Weights of a small mixture-of-experts language model, trained from scratch on English Wikipedia.
Size: 10 layers, width 512.
Below are experts of layer 7 (counted from 0) of a mixture-of-experts language model. Rows are named router (the router's row for the expert), gate (a neuron's input weights, with its number), up (a neuron's input weights, with its number), down (a neuron's output weights, with its number) and show model dimensions 192-255. Each number is 500 + 40 x the weight over its row's rms, rounded and kept within 0 to 999. Numbers have three digits each.
Before each expert's rows: "comes before" lists some tokens at least twice as common just after its tokens as in all text; "mostly gets" lists some tokens that are sent to it at least half of the time. This comes from a sample of Wikipedia text that the model never trained on. Tokens count by the router's weight.

# expert 2
comes before: "\n", "|", " |", "==", " ", " The"
mostly gets: " ==", "\".", ".\"", " ===", "idae", ")."
router:584477490514550532550459412552447530487464536506523506483526496448556485466538522380438452455515523571441518477522484522495503548457443524536445517521500595490496551554548501370462482514533494
gate0:517496488547450492525502457489472556446530529467437549484543553514470464438551471451518509469593517477486519528550457529465508377487576483527484567493489524408487574573467501494470451453479481
up0:442480551516471493474482538500552422494482511544526503468493649530497465548446577481456500473492453484479461474409435480514517465506456448489528496535539488474498506503504463539445488487473471
down0:512597523551543496500450440528370499453576501503562521523518543481551448507526495469528530486499489522466465492492547502512533470536431500499549448516487498503527508545528454474433484526501462
gate1:531462461522466474469523467401444492465521597482550529535460520485540435437507599527586513467489535494470584537452497546529550528507469504510499472492477501537443495412491537523530505523559443
up1:531490480514516492562499418590548456496503445457463493487469503512538540516524471597494559468497522534500451445551474505437437538562465530427525472451519477482470413487555502479505482474483484
down1:580520450526468487491515471526494449481571494514464513486473460502525492470512509530499516512440478513493493540443489543511432518477418488538491476538471482478536545435473551480466548485565495
gate2:492590519429537473526548534549590469478523566451523481442480491421449480440484460580497460465434420416527485526462539524497496497434486514451485557509498545544538462442508567404459459412421499
up2:523517439490479483469546516505541545555556530528484515485514569546500591537446557537462502563518455501521504490498563530505480550423555547484493544570495427431476457467555478456429538556511532
down2:447533500600495424429504495531499541512523551526450519546453482515498534574524551436510551611508511400439511447498582481481427485487463522428522484477457526523522460424513510522478508478460556
gate3:488619472501433547519467496460488445430499494500542489510533476554460448417508509384465517556506570535541483483496532558478486533496481578489527446478445541501512445456519503499548495453518564
up3:498576491479535447510500569498512480472500457441482515508423494455530571463499516465529471478508534532574499472584496493435557527458521563488494530483436500538480490466522451527460479500466505
down3:512557487500468571488430489463543470463518494483441463501489422536533459442470490488517487537474509450509442517477466404510520512527493461487458490529525457454480429547497468456446538521458505
gate4:586475480509445503441498462482607462474503418488541476474516498457582438534536495476451481485505471429461537505554489521434561426502521462498544503555560520543541534535520532485471442550485452
up4:508462548560467404537475442502559489484557484471523491502506473531456528521501549480516444565501483547439606531536575524480561499440524546471543506541523490488488488517494374496441477534535523
down4:467503508501407490506521446470534591472499530487414480487503395548522514516512524496502485473494513555492496519493495446473427556539526459471508530406542476433469551488488468500514477505557486
gate5:487501541478458454472514501493470521458447491506497500397510487518481514504555533513526455511541518494537473528440452541483494520497463469549463515524538588490426489510501477440418520556509567
up5:515434498548522518479539578447449477481503533515462512590432533487494539467507509522426498494481583547515416476522530507578454600519503453526533487519513516501477511447463606558524508460446437
down5:523514523527546486487426520522513511521513463428541442495513506556467462573556478499559525459509475516501570513527496483486547504428504526484528541484542507498500540462437498487528471479577456
gate6:450493575586508551452474425538542488531483522482520527509553523533521517570510507563542507467434512556529563430521500539530528558523530473549565440490472516522562470512515475480508534459574502
up6:499483503535464550423562500505563521589470543514396406494514532530557443529466532471574518482440411561521452510527456522536545568512574480518502508491478584525523500562506448536490472493488500
down6:479495507504466565491504494461537499514516468497456513476546499451527511556574431544532488425493529524525550455493487498471426506490502466495445574431536483444563490508454523552514516445484497
gate7:580532513499462534472504493599504513489485539478527491451508471534492474541497426483571449537432533540517489494527592473428595429500461511491413457493456573540488516508475576469431416512500508
up7:540500490472488577498497527546472473491501458486524519488513481374493503503529486443573513421443498520452489462498504482495511554506478483544436489523455517526489430487498509509502499472504497
down7:511465540540467478496481533465493505486440454487525504502447524503504478459503489511475511449521492511493432494431451406495490493550464473579463478453507457462512425529528530463485473476525517
gate8:519427502486501483557481480492470477502509452501542538512563536454524479412523486465433568545463521511521511479510414536534484463568582504519525481481578454422537533466513475467544520504524456
up8:502514524496497546494537526542531448475422485542494473487464506510556496485475569510576450455583481533485530516499534445500528479491464522463488566446472432581497492514458535511549476512484508
down8:512468469482506518505434476511477486478443563511486528435467428550463568454514564506511464540416515491507515450512538491504490498567412526423511519506400501518523477439476496436476496515523490
gate9:465510507509476497438512551439517484561546503485513555514544538493456509435503496503544444530558495561460485516492412469480515435518481493481511488502541574478516500574484541492472500507456495
up9:563512505510512477585548501519446506460500581463526423606460551523533612520591507519447496491490523511459516497450476539507456554476471481517471548516547508530467513439506473480537523531588465
down9:491500502480482534548482494497541563513507444421496459516455545508489494489539519490565489488536541476559473512490553404490487530516481487417515472530599433557564528489526488518538481502552462
gate10:525477432487462481499520548568537543526465517522605559472497525520521470524500545556494476493519482579491520497439453472536474479522484440502534485551457474493485570597544516530539522504482606
up10:556503512481507573466488473501494482431463517449446559498449507517427546469482530428543470577523524486537477573545445548478525505540466519393477521518501479486562518462409509501415482540476543
down10:505541510563576596504489454571550479570487504432521540472397532470492524519533513605539517503513484547443476535504498507499523468401530489468459577557441548494494553516462550512480542488530472
gate11:423434549490448471455471530539542500582542466469520532522494439441500500522535450545515476490484563541488489494526481498511552502448504475482521498468529496481493525505486519557530513500544509
up11:539478529519522456558502462474520488488532484514505453535493529459513471526524537513507551485476488533492518504490476444428490486557563525489569514428540555512511544614527507502462508520562537
down11:481577487530541473517485487577496495478448588500506485503471514500490450560466553472504548525499509508482436423525527543457565449528509485493501489518500554487531538491506499490586464444511521
gate12:428486480495512558418504499527457553543527425533458527500541496424544523550440465523537525488512599467530508541496567538558489529499450501508488469496547491474482580533483497431519504505417507
up12:501487426444486440504535491505528490494433488527593570540480507452496496467603445536501478546520561456464500496531543462419507500565528495509469497510552520483479486472507540517449491529527509
down12:462483467499558459526539482513503476533400473501511485525425494452526497490480476543499467474494581494458394467503429549509454491483454486428483482520507481565501460527463452442470489524532481
gate13:527531457538487550495594547489562511490480514476452476431504592446516539500445532555422533464486445534574524449480532607486486386470520505562460537477493463508483491473520507459425441529547519
up13:570443491386451491538536419591473532518439558523411447507459449498484514518486463479416512542514522577442548506499529534487437530509468476465500425531481494547576534477456472407494509506534526
down13:471480449446484446472507487419472636518534496524478500475472495489480478534522521542570483479550414491522479472483544509546565514455439563569552541476505484476457526483450506452524500531561489
gate14:546491484490537503487496460473533462535503541480470456484486557480529436533475596510500452511502468548430483533397535518541440473543484519494457507508460482571457469512503448431492448593477557
up14:512461489529532567520496424523451437507546530534555574369491502475504525542486541492494427504525525522495482500436511557537554478525495477477511437560437549590456499493553485469490474498469494
down14:512439592461443431456517507497472455545572428475483498551501498550452408480496448498537570529513527511409421455571465459500476455453545536492492474474482473488544541536496464469498541550476518
gate15:488534568556535533575467538489565456486511493459480493521476454522496604473527554431528479568488502524521381497544510535477482481495531554573574477517516513519525629549500490489541596463500526
up15:547427509484511528432528494536450522454536526569452464422538558499544456483515451440499529518467424536515499517511529476463543586502499468526519513458496496472544484517503578500529490564543472
down15:527432539523455517479560454497518470566488434515486452557565518453508485491498476535498477431551465465521572454448528526499478428479472461474560524519472435475532505501456544468544473561484519
gate16:471539574497520574525535440520496474486531482428458525456496483548459514488442496504430497481475496532450517544461498519523516475474492449484450485555514460512552508516440510501429512526432510
up16:442539567534545591493486521528551515495473417462471508534544478453488449475562637612563471503480536487462539544518428573582441498467510460528562478505527470465452486510522542528456523540449493
down16:511597483563472497507481501519501516535535478505456489525383445511516528501483479474535450462488467479550471580478600550497502527541441501482405436465504507478510495503522504501533401466466577
gate17:431507482519519590505559456444461487579490503482523512503460469494516479484509541448531460464467523512498538500495480444528461519460538477517474508574501562427481548528570476486541591561518523
up17:555498492515491561516474500529527516489445446532449456521519486537568563518486457476502520420494547539519502517556478546512495488431442435506516538452482512525517448473490562488501527477517484
down17:519470516524485471511499512538513555532522510481502490438580545420461448516515488482439549577527486459488507467463510517495573482434471504464576492498514448469540499499543515493533554431477534
gate18:529546548456540438544456520569456480490535508493465507533443518543455499492531472518615525538555501543451526549431524503518422459494550538483523484578529509578469496448487510516489500559486467
up18:555525474573484577464543518512413541566528568487496537488541515482444444490469487437472540496534523489478471577464500420489493515486407518492464470498475475498411528509519476499505512518563461
down18:522562489527489489485467559550456522527455542496460474528429533512516590480522483509413455500507496453523463561461459503558469537516478527468467430536564576455506507486431550483517461458466469
gate19:417500412527480489504420484475490483567538439470576500568537473546523560502507589471554566478502502487546493408518516449432515499510584587415553554469506433547469513531509490506464550547566496
up19:499549485557503558474481456533440496510442467478548513529449495505522517420444530501496543482465499497529498424566506575499456507516493465462487480459510437500516482572517498458510462523569529
down19:495525502489487437515382521515513510466532451472531521537509486467512472575550570479511466432448491489466557562578552503417576508467515497517427488503563463524468519534445526528491480591559500
gate20:519550545506505483555550545494459516498495547463505430533464510474551468482520441502521488521570530470529509490558485420452483492498529535494484454527488497557426419510482479522440503454453509
up20:481542448478538494508486499505435527443438530510516489533544475545457440490597493510512467557509492556559465508535533515525477534427522510407576450525419501478418516499508471519500477458483542
down20:518403478445576510464450512496562519518494494513504486476500547524512390592539477503525487501485495471411502467391474530555478407443461523478480530470479504467464525401558411448530536520479431
gate21:480490468479442480558444505483518537483549489543430510544483549518568482466486530468504492416469455520460552472449483496499573439477509547507476460431425546539589467479455426474413474512450485
up21:536520496509482512482518457501475429560530496451491428539522434544385483500505502511411546585513495472526521509521505538459448552481446514514451544569547540513454501515531477536508498480469529
down21:498507503474481463539481561500444460526503526500486475433499574645466386501463492536516500526574470576456465501456522457493532512443441532540490455495494467459522465509426537468553466473546469

# expert 10
comes before: " |", ".", " 0", "0", "%", "1"
mostly gets: "%", "′", "″", " ft", " population", " Votes"
router:511514460454597495423500515601503512515491527479498518451518493522505460484458516452482471479534476437520593473451467456456543517497518510445446520537514473508527485476377507518503453444571496
gate0:438497474574520553445490527461483475528509458524498394506503497550501474502541548559539438462516484490495491447488545431484513529506524397505460438486498517482485462487467497502505405503558515
up0:505488415487440528480531441441519475448473514503503488567460551443484493498517488543469468486528529453481506516538468495461570537429526504468498521472565423566498451471539573422495514508442460
down0:477449482553476527534443515515506444545533471422461510523445482459586489499470512476549411558535573534559511544533455470505510543515445489619484380515493481545471492482510501581636461526568476
gate1:463485540522480466477579562445495408516479421540452572554537534521566489526483533531450471520480496422595601516470504493457474509478505538412505455487563491545470511426466518437461498562584507
up1:534476538421522551496473521498452497524483463507531504465480479535433524448558514509541477518466527472505514517422476482465471552497481405523542539444521511558422480544502426503558444560517523
down1:523539517484423431505487470519435529521545458467530509507518471488511445427505489523516523488455510461518534482465496545486497540497575481531585452447491414504470491435493564515480520394489485
gate2:520487444513497552500490523476444484478448541478502544543528489467516476479507509480495555529526492570492457499501545514494557497535550506470499534537520551468528496483545445531498534505508502
up2:529416474517466502423505482531458526459615534433564535481514488451477407457459563471494458493558513529490519525500492448487460473511459465493579560503607430482537534498528420501487538503508546
down2:499483505473531585522583467471481516523454486593466497479533500503511545511471457499502469467476511491442549476496551524481523509545487458545524483527456502470485496473502438484596514490498503
gate3:439470442519467559540573491504520480468452467518485454551469451518467498466509403522482589503471474468456516477469512598527527463438484506463460548467503457521448458398495532443510539518536430
up3:463492465486377463503446423517543542535544575450484511455556516573491449493524496490497494518502518497500494521503520437482525497526497481495446478435601532474513549531499488571443528552503541
down3:439465526446444525462563490517401511452513533544481456500485423442478474448512484530503480456527490533519580479523547487504516515526500527479475444550541508561530549414492553481538442521502534
gate4:438465514505498546581475545490465511546538471474507450477483504571450418497519458541557514477490497472469528541456456556534469442540443591431505453450475533542480482522525397531511491542514553
up4:508545509437557557561551456440480552516526494476526456462506486467528482439565416502525433513523463473501516451461476462572529471507461443502482486502473446487535513499489451527485494401555539
down4:495488510507476494531509506440489515458525459474519466436507522548471474493451516440469542497498539438558538498542530492463508605485571462518592443445532570497468547460482494479559539567446511
gate5:485432452550514515533500438557549502552434371517405457460509502495502462507513475496514590518490543449551505402398532482568526534477552492477503493502447529602501563510518431538543499471547463
up5:486552493526527485488487525491504577509531591464521530458538402543518476512498500478483525527579460532494446518526511536492557547486478519537515546559451537475510508547489474549486491488512532
down5:434497538530525541556529536568523508503460478522496549530465454514528487513522546491463492443441464501558574573549572491477483524499437575551538515540509482512462568594531430525502432506515516
gate6:492538467434531471586542394532497518530494505435491448503497539496516479534418509475462567508461476467513513502537496480473524505473444481533494453527478496525514460526486515514448543539576552
up6:510586487512481494552510516488456550476550555508488483526494453488432522485556528410401497498414430515458525468504420530511533535475453527471495511512526476512511443467577476421513524537471513
down6:484529427461569569474512432536559439543520545575470489488445498430494535532513541466479565477495424508519522436512560489560450453491532457505517521563484504581564479479546504394520487473486466
gate7:534464498541480509511441461431535454440442581565580580417504517480473530498489476518481525486486580459514406553433572486511568452486499471539511476465528503484442470504478441451464505495472483
up7:509460515516452490510498513484544563520503502459471502498486592533508495485465573459411501537460531453539502464545512478472507473456494476506412447469498485445534549493506545533497531506504561
down7:487460495551535483492546451565543464520496526493476488540545474482565435420525529531550469427554427472426542463517492492490418487473503592505495435468517528538523437476499473507481496512515535
gate8:487544507478443584557478524547554430519452477478489536491459482522448549443434506526468557521537443505503543445491530437451496613557559510523463486458492515502572551534526534515455560468490569
up8:515521524495507567467442531556531483491485503447501523592486534559538443435414544492465500444494515523532444556441546536512452463522586470468501515477488544521510527451523462503542498472477492
down8:577525504431521481533439569535463515457506498525545528409514494465479530501560471510506522443545485420478500515512562510518534469518549519453471494497491516529460549499478423585437406547500480
gate9:505497516491516564565567476515451454458503508516444544478455467495513422527448487457472549387512477522487536495564570490520518559494479459508458519477495506455492506517490520447480482480566488
up9:486541495514546487504549477476551475482519463481545507569556453560518537404551460478492493521510532542469493549416490478512516532501480493574497525472494439452447510470473553500528487490460490
down9:430474464526522573463477524439515519546544492528573540503496509459540515470518572503494479529539519445535472514500536510493518528505431583460570502502454560491463559539507495485455526480523548
gate10:548523484482562518497522462596434478508520479478547518517501496447484513560547505511408500477501496496514482462467488503528479497487461493535492468462491446554473538521500518472469569537491610
up10:438550418506543436455531444523461478430500543591467479471488494452481556480518485521460490512524483532511553471560536541518503473555450435547482518486514515511490530494459480510519514564434466
down10:525567424517509534608488489495546440563510532583493534418461465471529550532531524522507469468548445472495467474499528517452510545602496524489487504525510567487539551500527442538478563453501458
gate11:487520489497531477480517523561522479536520484485445478485497473536512460475451537508448490497579512505512478526521441488526486543489473508509507542540509563489455476427600558504536512556410535
up11:622555524511464488480479510453486532588602430488554444475398487530513487477474523462465495503415548530541572504480558516491458452450562453491507539543507540492524470469432516495440540516498477
down11:520601509533516521431529530590521522489520516431443515497462562563524528510515441502535570518552553498596531547493485401526468466500459542516486515458488559505527498449530480551484447527491445
gate12:416468503486466485518594526556478509425478498472464514502490541475550497466578506482545561515506550487474466540614489475465519532500536528442426510393518478490474549379561512474509509544439501
up12:453528440489482518525517421488407501444545494496497517539458477516436542549492509474487488478535455474498427547525499538518466486511471479541506515458559507480529481414487515453491524439432506
down12:481537601496529418488512482552469496446542482479538563547529429549486464498536508499523622457459488556477474481512457530441500463462491486451410505473486521484552490538523443488585415556488477
gate13:560528456429583534495524531484536509412548488452468450449463487482520452550529492505460499491510578471525525481474467488547564532484539458589473519498504514486469542471480575566483482411548513
up13:544563577542509545454500517502548453509468449475532479524446462527434478512474463492536479484503495469539462508532531509542552484480533472489464518509552534550523498479426469410550495492532505
down13:485532512496485424491499550513493534553499449543489475568482513561539516565511506487488473489522460490515492444450469501471463476515473501488549420473515530505494433557462509514566461496455454
gate14:545556487534490490481488430502571552454496522517450507501484484478527546526481453454489512498554442467482476520527444466500495524556470503534436551463442461508492508526529492510543440527541462
up14:527545484482551537497435488440411404460492454478434458489607530512579445495479487406453447486567540458524489505535422534529558474492521469500552576499544481453546472462498535441477562460526536
down14:400533491521591449504568472523516498541491444469509529560510562511529519491469514544506536535516507431509548560522537513544559505511495470555474530515489460549549462478517548525520499454510513
gate15:501449482565532495475484572481549551440561451500403436471452456495526438525465517497423448496485501501526469477456526488457497531521594466542474405488453475457477488472484548430431502488489462
up15:530404559584501508509552433547520506576524484560558574525526542504483550486496430420562496473593545477505500545553554468508512447494442525456465486481602491485531533504500447503524486509487417
down15:518515558511539474415486496503554516454525466465515493494407464530471469415435523474481529494492528454456523491452516520557481527488464489525505516476559505543491423485530495488411549457475514
gate16:503534430500508505451521499449466504468507470510526468492542538525487451415534528454573516470588521512421445492610508493490459465512529468543504535485520498526487535486464509505465458453496553
up16:464473481516471499502510441448491494497506549520477500481500548499486480388484488553536496458494511513445461481468424500510477500487433503433518501474532494484567444539507541533482471515502507
down16:476528450514442493569494456558483565547588503514494521481553524522567451438555495481545507459441440477509477480486500462521472530529463582471534484514448475541503497467478569529420482526475503
gate17:478473412414483485489482512519440460441503500483472487458500515517535496509527516512479529477532525494499509482441423540396593460551563496469444500458538566469529554516499532560483548512544590
up17:480507544518561508481501528467501469484559566533528472532532485491440454543507513568466436540490482459525525511527504484541509492471445453419518481568462536498495444468518486504452505471446492
down17:519515551507494556476541461570545513498533507533528475454483465446482485496489512526507520434521486508463478535441514519502512509534524474463507483476591567527501440477534541493539467521542434
gate18:591468422539511532493482481526468503580493425487434496522491517517533545551496471466453459390393537524503547453524489435493464492474558499557470525520454489508507540543499540515451534471464493
up18:510538487551533582515507489489488423523519494510562506491482463448470483528466498532437480519503469466506509416440507510458374521545521502500446503483486523554495522501477491515604436535493406
down18:538542544452453446507456496514477484557508533462498480458520510489516541554511480487497482444570582514575551523527586511509516525525480532494501497489497549515456509435419483457527466459576528
gate19:529429469546520484566617574475488470509485520495531484408482541528529541513513542463402485467465545524486498518482528569429547545507530505542503506505486453521457496530499523459461448501495439
up19:512483506496445472522473480525497441473439486483488500463472534507446566436404520476463568516507558477428486478539510466506493454462512439474474541570550457463426477511497446559504509560517541
down19:456510463460497489468526433567484497540446495503516442489533548557519521493491430509503513553598493571500494446481590503498475456456411493475533454523451501466531509538563507458551539501503444
gate20:467497468467464458516553506399495522478507594540535499480528514541460492503461481478411499511448433545438548500465547513505535544518538371510510479447517510565478458487543507491548531486515536
up20:520537503536497504476503479417501485493529525486453477480515529459464483534499503563465477494503480541529504511500471515545500517514460486485493435576448525489506468567541451522528566466498535
down20:457408546502549499553528479477479529480461474485469547525457485543516507402473520547438552547521492582489484541542507459506535442552453458467506546524441520522496497467504508496499446551449522
gate21:499493501486537502462485564488558562513492460426491430480519551534521500494528489476529482430486519582493475516594603574530479476473495562491512419469516531529558540447515501498521491421514469
up21:508527459494482396582451493487543502495459579465422511514565496481450506460491551501487498497560507501478493525441498476445449434529509506441531543452517503499488474493545463526454601567461500
down21:553503463547460512543491499452521580464503485543560445458579508480534484508476417532527542544540542498491473487462497466453516519478482484488445520526537516448534464482490523447566490501408475

# expert 8
comes before: "-", ":", " |", " ", "|", "="
mostly gets: "|", "\n ", " Date", " Candidate", " Coordinates", " Succeeded"
router:548530487491459538504527489542496485451548543586564451494497490452440460465498467503501505473579447488491522513515512469431428597467467538461502492467544542575486508535488498487449480490497498
gate0:484446480428471482444543517489526443459496491472548501463496535562537448435540540465458474515553463502477509519512471476428485595501465517538451519463479600487447527500508497519513487466462462
up0:544483536497432488500476496482553578514516547525515449407456480559462481577482535502549540469463489494507488510459454531538475487523480548502504499532452544511515582562433511558526519495409484
down0:454526505480455500528465452574510529554491502510528415575477543475501541472551511470540484440446468434495530463539436491512477540451511492498457496433474478524459511463473486512418474528500497
gate1:421608451470528515549491539434496437462458471541541539428529470454472456531490537464553511519461492584510450508529552541529524464557465485461535420513477457513500488495460499413510489516549471
up1:560518524562509465538412446476427493505547534494474449573501448503498479506430475486430524482530464564434477508459508491525484453563512487474557496439502479497455466549511448530486510497498534
down1:465442545592505480482471504524507517472474516474428561448528556443439472499457466513431478560511510515453486512636527434520520548560513514527517505506527445436421455488578511494546516501525451
gate2:532505522472464462546496511514437528513531524457446481557526538522457444558425486466544484517505535528458493440467475552477582473457451507562535488494530509478466422496496473441444480442499499
up2:519478536484476528434451438570492496528590445536509417456452483582466495517458397491522512491539511482478487488571540489519498504462507478470508445430474448491533556430471490453429548488548516
down2:438484497442537496569477462511462459557484422484523519473474514518478448541490413494520523478539485504525482540527515530422475476500499503481559431468493436551544479467523453455505478485539472
gate3:447501420545531498556567466562471517527502513421510504584578471541454480491553489482446515508502480474481498518464537567493494460487485460505560625519553527523501452580455491484498481520497542
up3:433526515574461517497510419465563562482500492499524485456528455457516491503536459494373435539505508450479519477494525586480500473426491454507485510448545547503531470491525540534523502531574554
down3:494487505507450482533516487551545498461470546547479513561547544507523475480491496542500505512524568500534468590497460474521563514507524460515502516510475576494445452558570581424482474439473471
gate4:524536502499469585463506485496530554479473423429503494482539476504511454499477516436499488544527448523502563451459555450549457485533503515501454527515562556390451570556430547457444493525465565
up4:549509407543501539508466529599432497468435517544517494527512536484494514495494498524523485583511480508480458516551514524535531547547485490498464531501556496498451545445565551522545557474472556
down4:471495425494519513541522513548454501491475525529472510492527559517471520552446526466610504517470546557497523445477505514429506493495512539572568540550473523444446469486519409525483390505518520
gate5:496467436447534442515520470461536528527565466480524523511530513520434547475491471458545490435510513463468534516471544450590529533434431505527479451492453521527555566486479450467443528519542524
up5:478505432491499487520533506471515458441523576522456462512494508554543467510541569547533493484474504504553503492521566460481440475550544472465464499526567471556510492493561472480546482521449430
down5:519520491503441471554471540490530522476522458475523459550553418474423510504448547520556551473526531470519515494502522459519444493475495467475475504498470524514532486530505503495444462524452482
gate6:457471522554511599544544503532507519545469513605402548497494490499447487439426564552432490462524506498591539575503460435500478535462548484503573475390514436508538485559457494490521521504554452
up6:502450493537478496470489522471471485437548416526483520502493513620474475571497420523509403524499515495533569472472513536499496527550484467559480540486539485546477451414519564476517496530503535
down6:503463531491539407547527531492437563461435499499417494474501475593498515459509484452485482454462459472483478399512469528477496486483499553455510490474439546565470514517520449416498425479535508
gate7:475532568470462495429444562468513528563421492505548521506445531538515514532448463489539473483493522444542540455547528512428523494567438468459518521534490497571451459540438505510503516476459481
up7:532470538471512513512468500436431562527462436552496545506528463550499531509485511408520434496574529545478507489558522463560520443462449450522528529458532475491533471458527426514530476392519553
down7:527530482533453538491531507519449479537513448466488491430479505483491532520521481520557509522453453489412577460560426462484475512546493473521497498408472513494493526508545475551533520480522498
gate8:489478533503504480504479534545533422530489475551518526474473414564534457480464401473471532517499506462520488512461552497496491495523563450539444525559534488509444490522534542444503492542517476
up8:470542504532497516510507538455559452512427450571378427457565451465521508547464457486448523467489506529523481496525535547487512520502457547481488525511464516503440521523514509447474435548546492
down8:496489480547521439519539495508478512529501509529417484476508525501486454477434510488499488446518517440497522503542511482527485487436554535531548469453596464545462470507494428520526543539551482
gate9:596497547528464475511465493536461484481609478495524599502510534479499493430407509451479504547524579430486453516469504504471456583494581528496541511454505506471454463483466519472493545510454467
up9:549521499479464449514521493505486524472477509500545486496445495566466486472549551496523510514515551426433437564481488517469492558509490580595472564520485476432518501462467497445450457581474497
down9:492474521473496487493489464444486567483469444443561484461499520534427446451501446495485522505538469490457483543485493592503430529475520472561525518531483479499524516485469424501504532548477506
gate10:489547520472453542487504508469532503524511473466477493494447468534490469535480471517461499465531509489518467452633429519517557484480470537594486488461497553471515499554448433450573459501530579
up10:511442480541504439575526530473429506504540452522446551521482519449533496532492513551526551487507526487489447594466552458496454529552481480512550514506464433492514547496550526544430537463541550
down10:532465497472486423440440433504433489524447479520542535447480498510440513470503529562528495496525537486497513568457533624430525450532482488547490514481455562482469525512449491528560480536449480
gate11:507574528417464505524495507493510526521497470486548517495511485505530495447444532477498512568551492447507499566575469506499565452473496534498505533524538497528488504510521560519544529551523529
up11:495486493608516498497456456508496439486456493517519463445500523495493470498512563492537511481537500523435495488504535498503477492494540540580507501561471551510471533460503489430478567567521481
down11:516521534532453511513447515468468495494517486515545530515531510524483433501519490512464503481513485467555503491542547470481536496428502555495436475466497498436443484538509520494538439487525487
gate12:532520502516462436509518445471483500559452522440539479432563462585448552532558451494467529552470446551538444597525506517503454523506435515581498462546612509525449449454426542492474492545426457
up12:502475495518439476485506504456450538455560571565513519525491522515581507458467493512498539456500518475505541508522456556523554502498437493545483428495487552513520451481566461514536441557496564
down12:513520576490455511473495486525541407467522471583442461464495519487574516522550529505457538591513495466455422462474452518512425453465496606419471484431510494531468556510507526479496491444510477
gate13:537523448437495492489486491542541531432484540536523483537510469456429433473503516493584466488501526475449517565516479552529527541496531521532524436428550460507528551468511485486454483517530447
up13:546473426483465441517523416497476472524464526496468521493433490556499509457546548505502541535520493420543526498496541476494513568486478548534519441493464480474450485480404463510498423484518474
down13:544518508579458515517433525453538519533592499465468539567562545453530466509470496529514524477541448578569459488432530559460464443478473444511460501511495494560505427453530461459573447508500479
gate14:498517490481565488512503447562463501574538542435491537420532511504452547489510451489514506511498507423458486498507443450496480488447451494447478467449488474520505552482479462535529597436470436
up14:491447482498389497543505499479494513467449583588546556561506487499451445496515517427517530554470553567492476546530483405488422566430508596510538542514537542578479506493512552506438511537481518
down14:557423528461545562546553462492530528443559493515537378533482471484517546497499470500461508436529481399503489547455510469473466596570487553466474558477534527445491539566528518522426538503513513
gate15:539501556525496477529496472474489551492526546522515490520503543504446476451432483539435455511513416502474533500538462462504535512479492488549488534524594472580504500493533489491555534479538497
up15:508478564508505519554482459468464533523451589504438520533466530573537504527485517504494483502497457518536435461519514513447494542492496453408461563487464430544459529548548501590439446491525461
down15:504557492546498412443388519517544505424466425559537582551482535505506433445552563498478591518456479481511538541548506506524468560537517472521532505517482462458506519482475491543537544532495495
gate16:464483520538537454441467487478510449558546431518552434524482537462479413506521494547531512507479566481485548495545491595494444495492519524477505497545482505569544517551493468536465534502465541
up16:464488496526503536516471542505519500513571456529473548470503419515536513558444522480596477458469478517412530575570468524548471508487474511506506586514541533558512509467498523478455532459505508
down16:519531460504495387537551506445527460502526496485542516503492459440531499442460458464565384516505486551557472477562501509504454486559508530532492550529477513473534570510459520529567499484557493
gate17:464451550496468450461479469541553521494454524374415476478516464485518478454497496455482529484520523486480482530507570456543529508546488490519526474531442545488514513488516502483509477498494456
up17:483507508502503482492545494557567464479470428558508444498480497522445456502505452467503532485576511471465491512574506447463532450551511497469469455485411498455459501446526524555591500478542542
down17:478475458470504546581409489450455384470537457477494513516518445488417492493539524477449520478450520512360443543559441478460549511532474539465571553521480523548448514490501528519534445437467516
gate18:486576472517554540565496479554451449432493493513458477493581468541471488480514545515504433486500538537504472510415531454441550475455496497489478492518511542541457500530498550548482525461476570
up18:510505578497468459536479480484428476479564422548542415498481410504491532471491514507462440521520498484463484473548527502502507522491551551524456536477520536527514540489534462577510511458503468
down18:565480532476518579472484545512483477566503435484445526516454490489480483484437485380517569458494518534544495438512499527561447550544537560483482556528528512532526414515562550530522486550528498
gate19:506494508526538491468540503479484475508437502542537528499505570513474492455596534506456479496502473461566611497459419435436428558496505501482531462581492537528490575536527452460529384469535497
up19:530574497596462490559567479435477546485482529603537501540535473517474500543512540495498559573438488497496523468469475503488513486532501463468529510463518535492605558451485467509469421490514503
down19:514555483482488531526516428527464435512525452502464511508546510497462452509447421573562467469450563500528478442484479511434517488497487537460452480576474522507467491454470488516524553490467515
gate20:436496440611488541499508547483456562454546466526496505518499527493567507428518450477483517583517475463565481471456451524567484514486560544500495477516528541529535486502486531498469486489512498
up20:529497531472483459521512459458536544506483444467570519463495451458491463533480535507582531535498505520528538506619566549481523478541499453502484477509431465521426455480517546480477520508514499
down20:574427464487590517525479450495490457514522520568542515438456481504513502504536538504497517490533541524482580445443503462530481509517473503491555519492517511561492468558548562451441517486515438
gate21:482508469506465555462560437496496461507476477492459463498475483518496480495528555465489608427588539473428475449459498496468454482475509533488510480491554423512545478468473507509497504516538547
up21:472442434532431527510431526473527586474458428486571563504502443487515502467535569388438536468538494481455567560475474458470470407529613465497467550529443503559498468486558493431460505497548517
down21:515491473510521502513450517436484566514466489477475514443533514551506551433555476516535521406489579406538497479470493485517511475541465449483543561501477522495519454501508448502490551503436448